config.toml
moe_layers = [2, 3, 4, 5, 6, 7]
router_score = "softmax"
normalize_top_k = false
routed_scale = 1.0
router_z_loss = 0.001
lr_router = 0.000327
vocab_size = 4096
optimizer = "soap_variant"
lr = 0.00364
train_tokens = 364200000
steps = 6099
dataset = "wikipedia_en"
Below are experts of layer 5 (counted from 0) of a mixture-of-experts language model. Rows are named router (the router's row for the expert), gate (a neuron's input weights, with its number), up (a neuron's input weights, with its number) and show model dimensions 0-255. Each number is 128 + 32 x the weight over its row's rms, rounded and kept within 0 to 255. Numbers have three digits each.
Before each expert's rows: "mostly gets" lists some tokens that are sent to it at least half of the time; "comes after" lists some tokens at least twice as common just before its tokens as in all text. This comes from a sample of Wikipedia text that the model never trained on. Tokens count by the router's weight.

# expert 25
mostly gets: " Ear", " ear", " McC", " fact", "ó", "í"
comes after: " ", " G", " H", " D", " B", " J"
router:171104151117117144131132151132188104120174165151147110159128137132079154153102161142149151088157142153135083103105123067153098135096151078164149110199066125077125106129121101137057154150092148116126120063132126153087155110142090165082160146124152151161160156155166123109130111125148091131169135137125143080157176155093121092160193046127121169123134131159126133141151090141088098141120183162190125136125117097111064075134078128154115122120174132157167073143097057089174086154133097136114079152105146095079126105098128160097083174133162173117096142158119133106153170090120094182166156159140170136096134138114112078120097111134126149178165119124045093100103066149116146176135072080173085125137202066092179088062152138119096128109114128142078180128107200158081125092162137
gate1:192069160124125105112143159083106120125172120132125118156142135160142170106174169061099111136150216053126115132145115097137127124130171120112125147153150098127173118143138104160177109107074095099198136119132115170172030097123191149148161130146149145157137137042114186101098102098144121148158192115110160106161146119105099121168132085164088139156112155132133110132187127092120103118137174131108135138146186086129124144082090086134148166141136153105113123113142122068184091058197166209150159126136127095110152093128046166106152179106084141089095132138138170104091100140174168155114113085141110110130164168149086085137133150145163152103150124107111140090173073088165089146086112091129070095096092140082097119118114109070149067124103094133110146076077168120118153113120169
up1:167125141160169137127106113154108161163115109135143121158112113089105122086148154191097029124159164111082117138163074131169102141140122129176100172126146096062125129088170176028072124128095087087191123104091115110138094132178134146136113157058106117151139107084162188192047072152114123152161139150140137153107130158155117154140113124138151149139159148121090107134123117115152162130167158151169110159072102117145094152192094136132143112114155131097186104132101088071173172124121126107098118122109094116102149131083126064080131149103149128086154126135104073155071109135164139108133167148136094105124157097079155167157188145167078146147112080160109139133118125148165128135139107119131110188058178195138103130079134148116104085118049160083137179157107107091183149134130043

# expert 18
mostly gets: " sc", " h", "rop", "ass", "uc", " hand"
comes after: " C", " c", " H", " h", " B", " A"
router:138122131111154131179097076190154115169183146221160114108116097116108102156119176125130190125134115149118105126105159142133069143121105086103122073196150130104079142116120077151097124134071100112115116039168078153137155156177120117087134142110057185168155149102125092092111121164134143127112180090125158068117140121094137070148184108146138145104192114065136121162120112127116121110113142150136129148154110117194077145109118131110175138155125139153156119198119092111156113143159121188177071157137128075103164137102078068103084160119146144122092155161166138132143119143120107200131168179118158153105154107108121100046090109108161142154180130168055069158105089120098172144117077100167095128174135121130127120097189144100138158115064129110141122095105149160086164068138162
gate1:210138154167168139129151168103142110148142107127153146098145147121129150116116074120113131073145137143124114184089159144108137113128153182124123134102201106122071123166131095115142136162091110149165171096123117132162182125079071164057134139129041168061099074056076104192149148203169129093130156072129075106115160129186173129064100133130159124130159133076131165191164145152154141097105181125114126152154147190103178134146178118055138083158122102069165148174140146107131100081114141150147110134126138136138174077137124121094101138142130149128120155145139141126119146092133098138120130086150129129113087197150099176109108053143175094167141142141058109132114182164073145133097129127101145156137132192117147095125082133088104218098112075141136132081166133157117143162137131
up1:187126101109125137167053142139111175118133108126134174166087112133139131111134116146107168175103101101116170122097135140133145161084096084079116173122097141124146128143156070119129177135102040128116104088134152143110151085134128104118147159112137154138105144126168145088214166070162046158170136126119134120100116147070129119079080140128063100081160122179134091090093127120089140186113186124084123116071121112102180096114127158105129210143127095182081092115076020117183111169147132149083162138135102143147145152137117152102117108106163166078133126086142167127054138098172163123062122107148129128130063092095188139120180128152165121161186114134095169115085126176168141097078178180081117127115143105142143132153134168105103128131134120147155121150099144123182064142086128

# expert 35
mostly gets: " John", " El", " Har", " San", " Mar", " Bar"
comes after: " |", ",", ":", "-", " by", " S"
router:130076154061138125163075115163183098174178143146189109163145147120094123209086164148170202058096137097141069116151084086120077069091094138102110159181093155080120124154126110158125137136111161180120179098109094187137201131136086156087149147129121118173147122160164122097119139138116142141162134109138118116177162115122105118147157076143160125121175129148153163146135116128113116101124172156188106116186116133153129131126094131154096129158181133177141095124133082134132093135137091154117104150097138097100110147051098121152074167151161130086107094116113150048122175111161108114121162156176146164133124123118099118092057096158135149163145128163084105123120073146128154117152111112182085158145200096068124157131141157112096137085096210121082155091082146148085168075184099
gate0:105127148107159120134074121054179195146171124128189098126056166095143155109131133145173186143198118085076172083109116126102111124120141173122095187139134179156109069134115151104114158164111151109128144103106115130127101132094142176159110090174098091157104089161150181110069163150131084110159130125123111101132159121121108149107097176130143127171084146134108077173128100117197099143179108125103078085165109151145201078140060092156138096177086099092196134140129135134086116095159140135113125153158116098131124106145130124071158141162161157050081115049119164148112165123146133097151191135100136163144100110115088084105097170121140122151163157091110176154125062114111170140170128086191162134146137102081149108154167114161130131125101107169120138079140139185137069077183139
up0:130147086139142124143113135109078103086182093153113106071089100119128157129082170098152132087086161135142163104141119087153103126092132143076122093158147145119088086183089093143118044113109146154103130180180069106068151115110089138162122074112120163100180101107146107109118143168104123156219083083104117084135097103132177115145119108140098121100051119150107103124170175118153139181128155130153118103106141096150072129140094129164182147135126144157139125124120136130053045120119143173162137128082125156103079085157159106066099131104148142144160127113084203112103132148144125059103125123193184144107138074129201137128074163099179085097104157128157124192170124143098122138104118141131194113115091138073160148162107133124180124180113139154156166171163146103054118160099091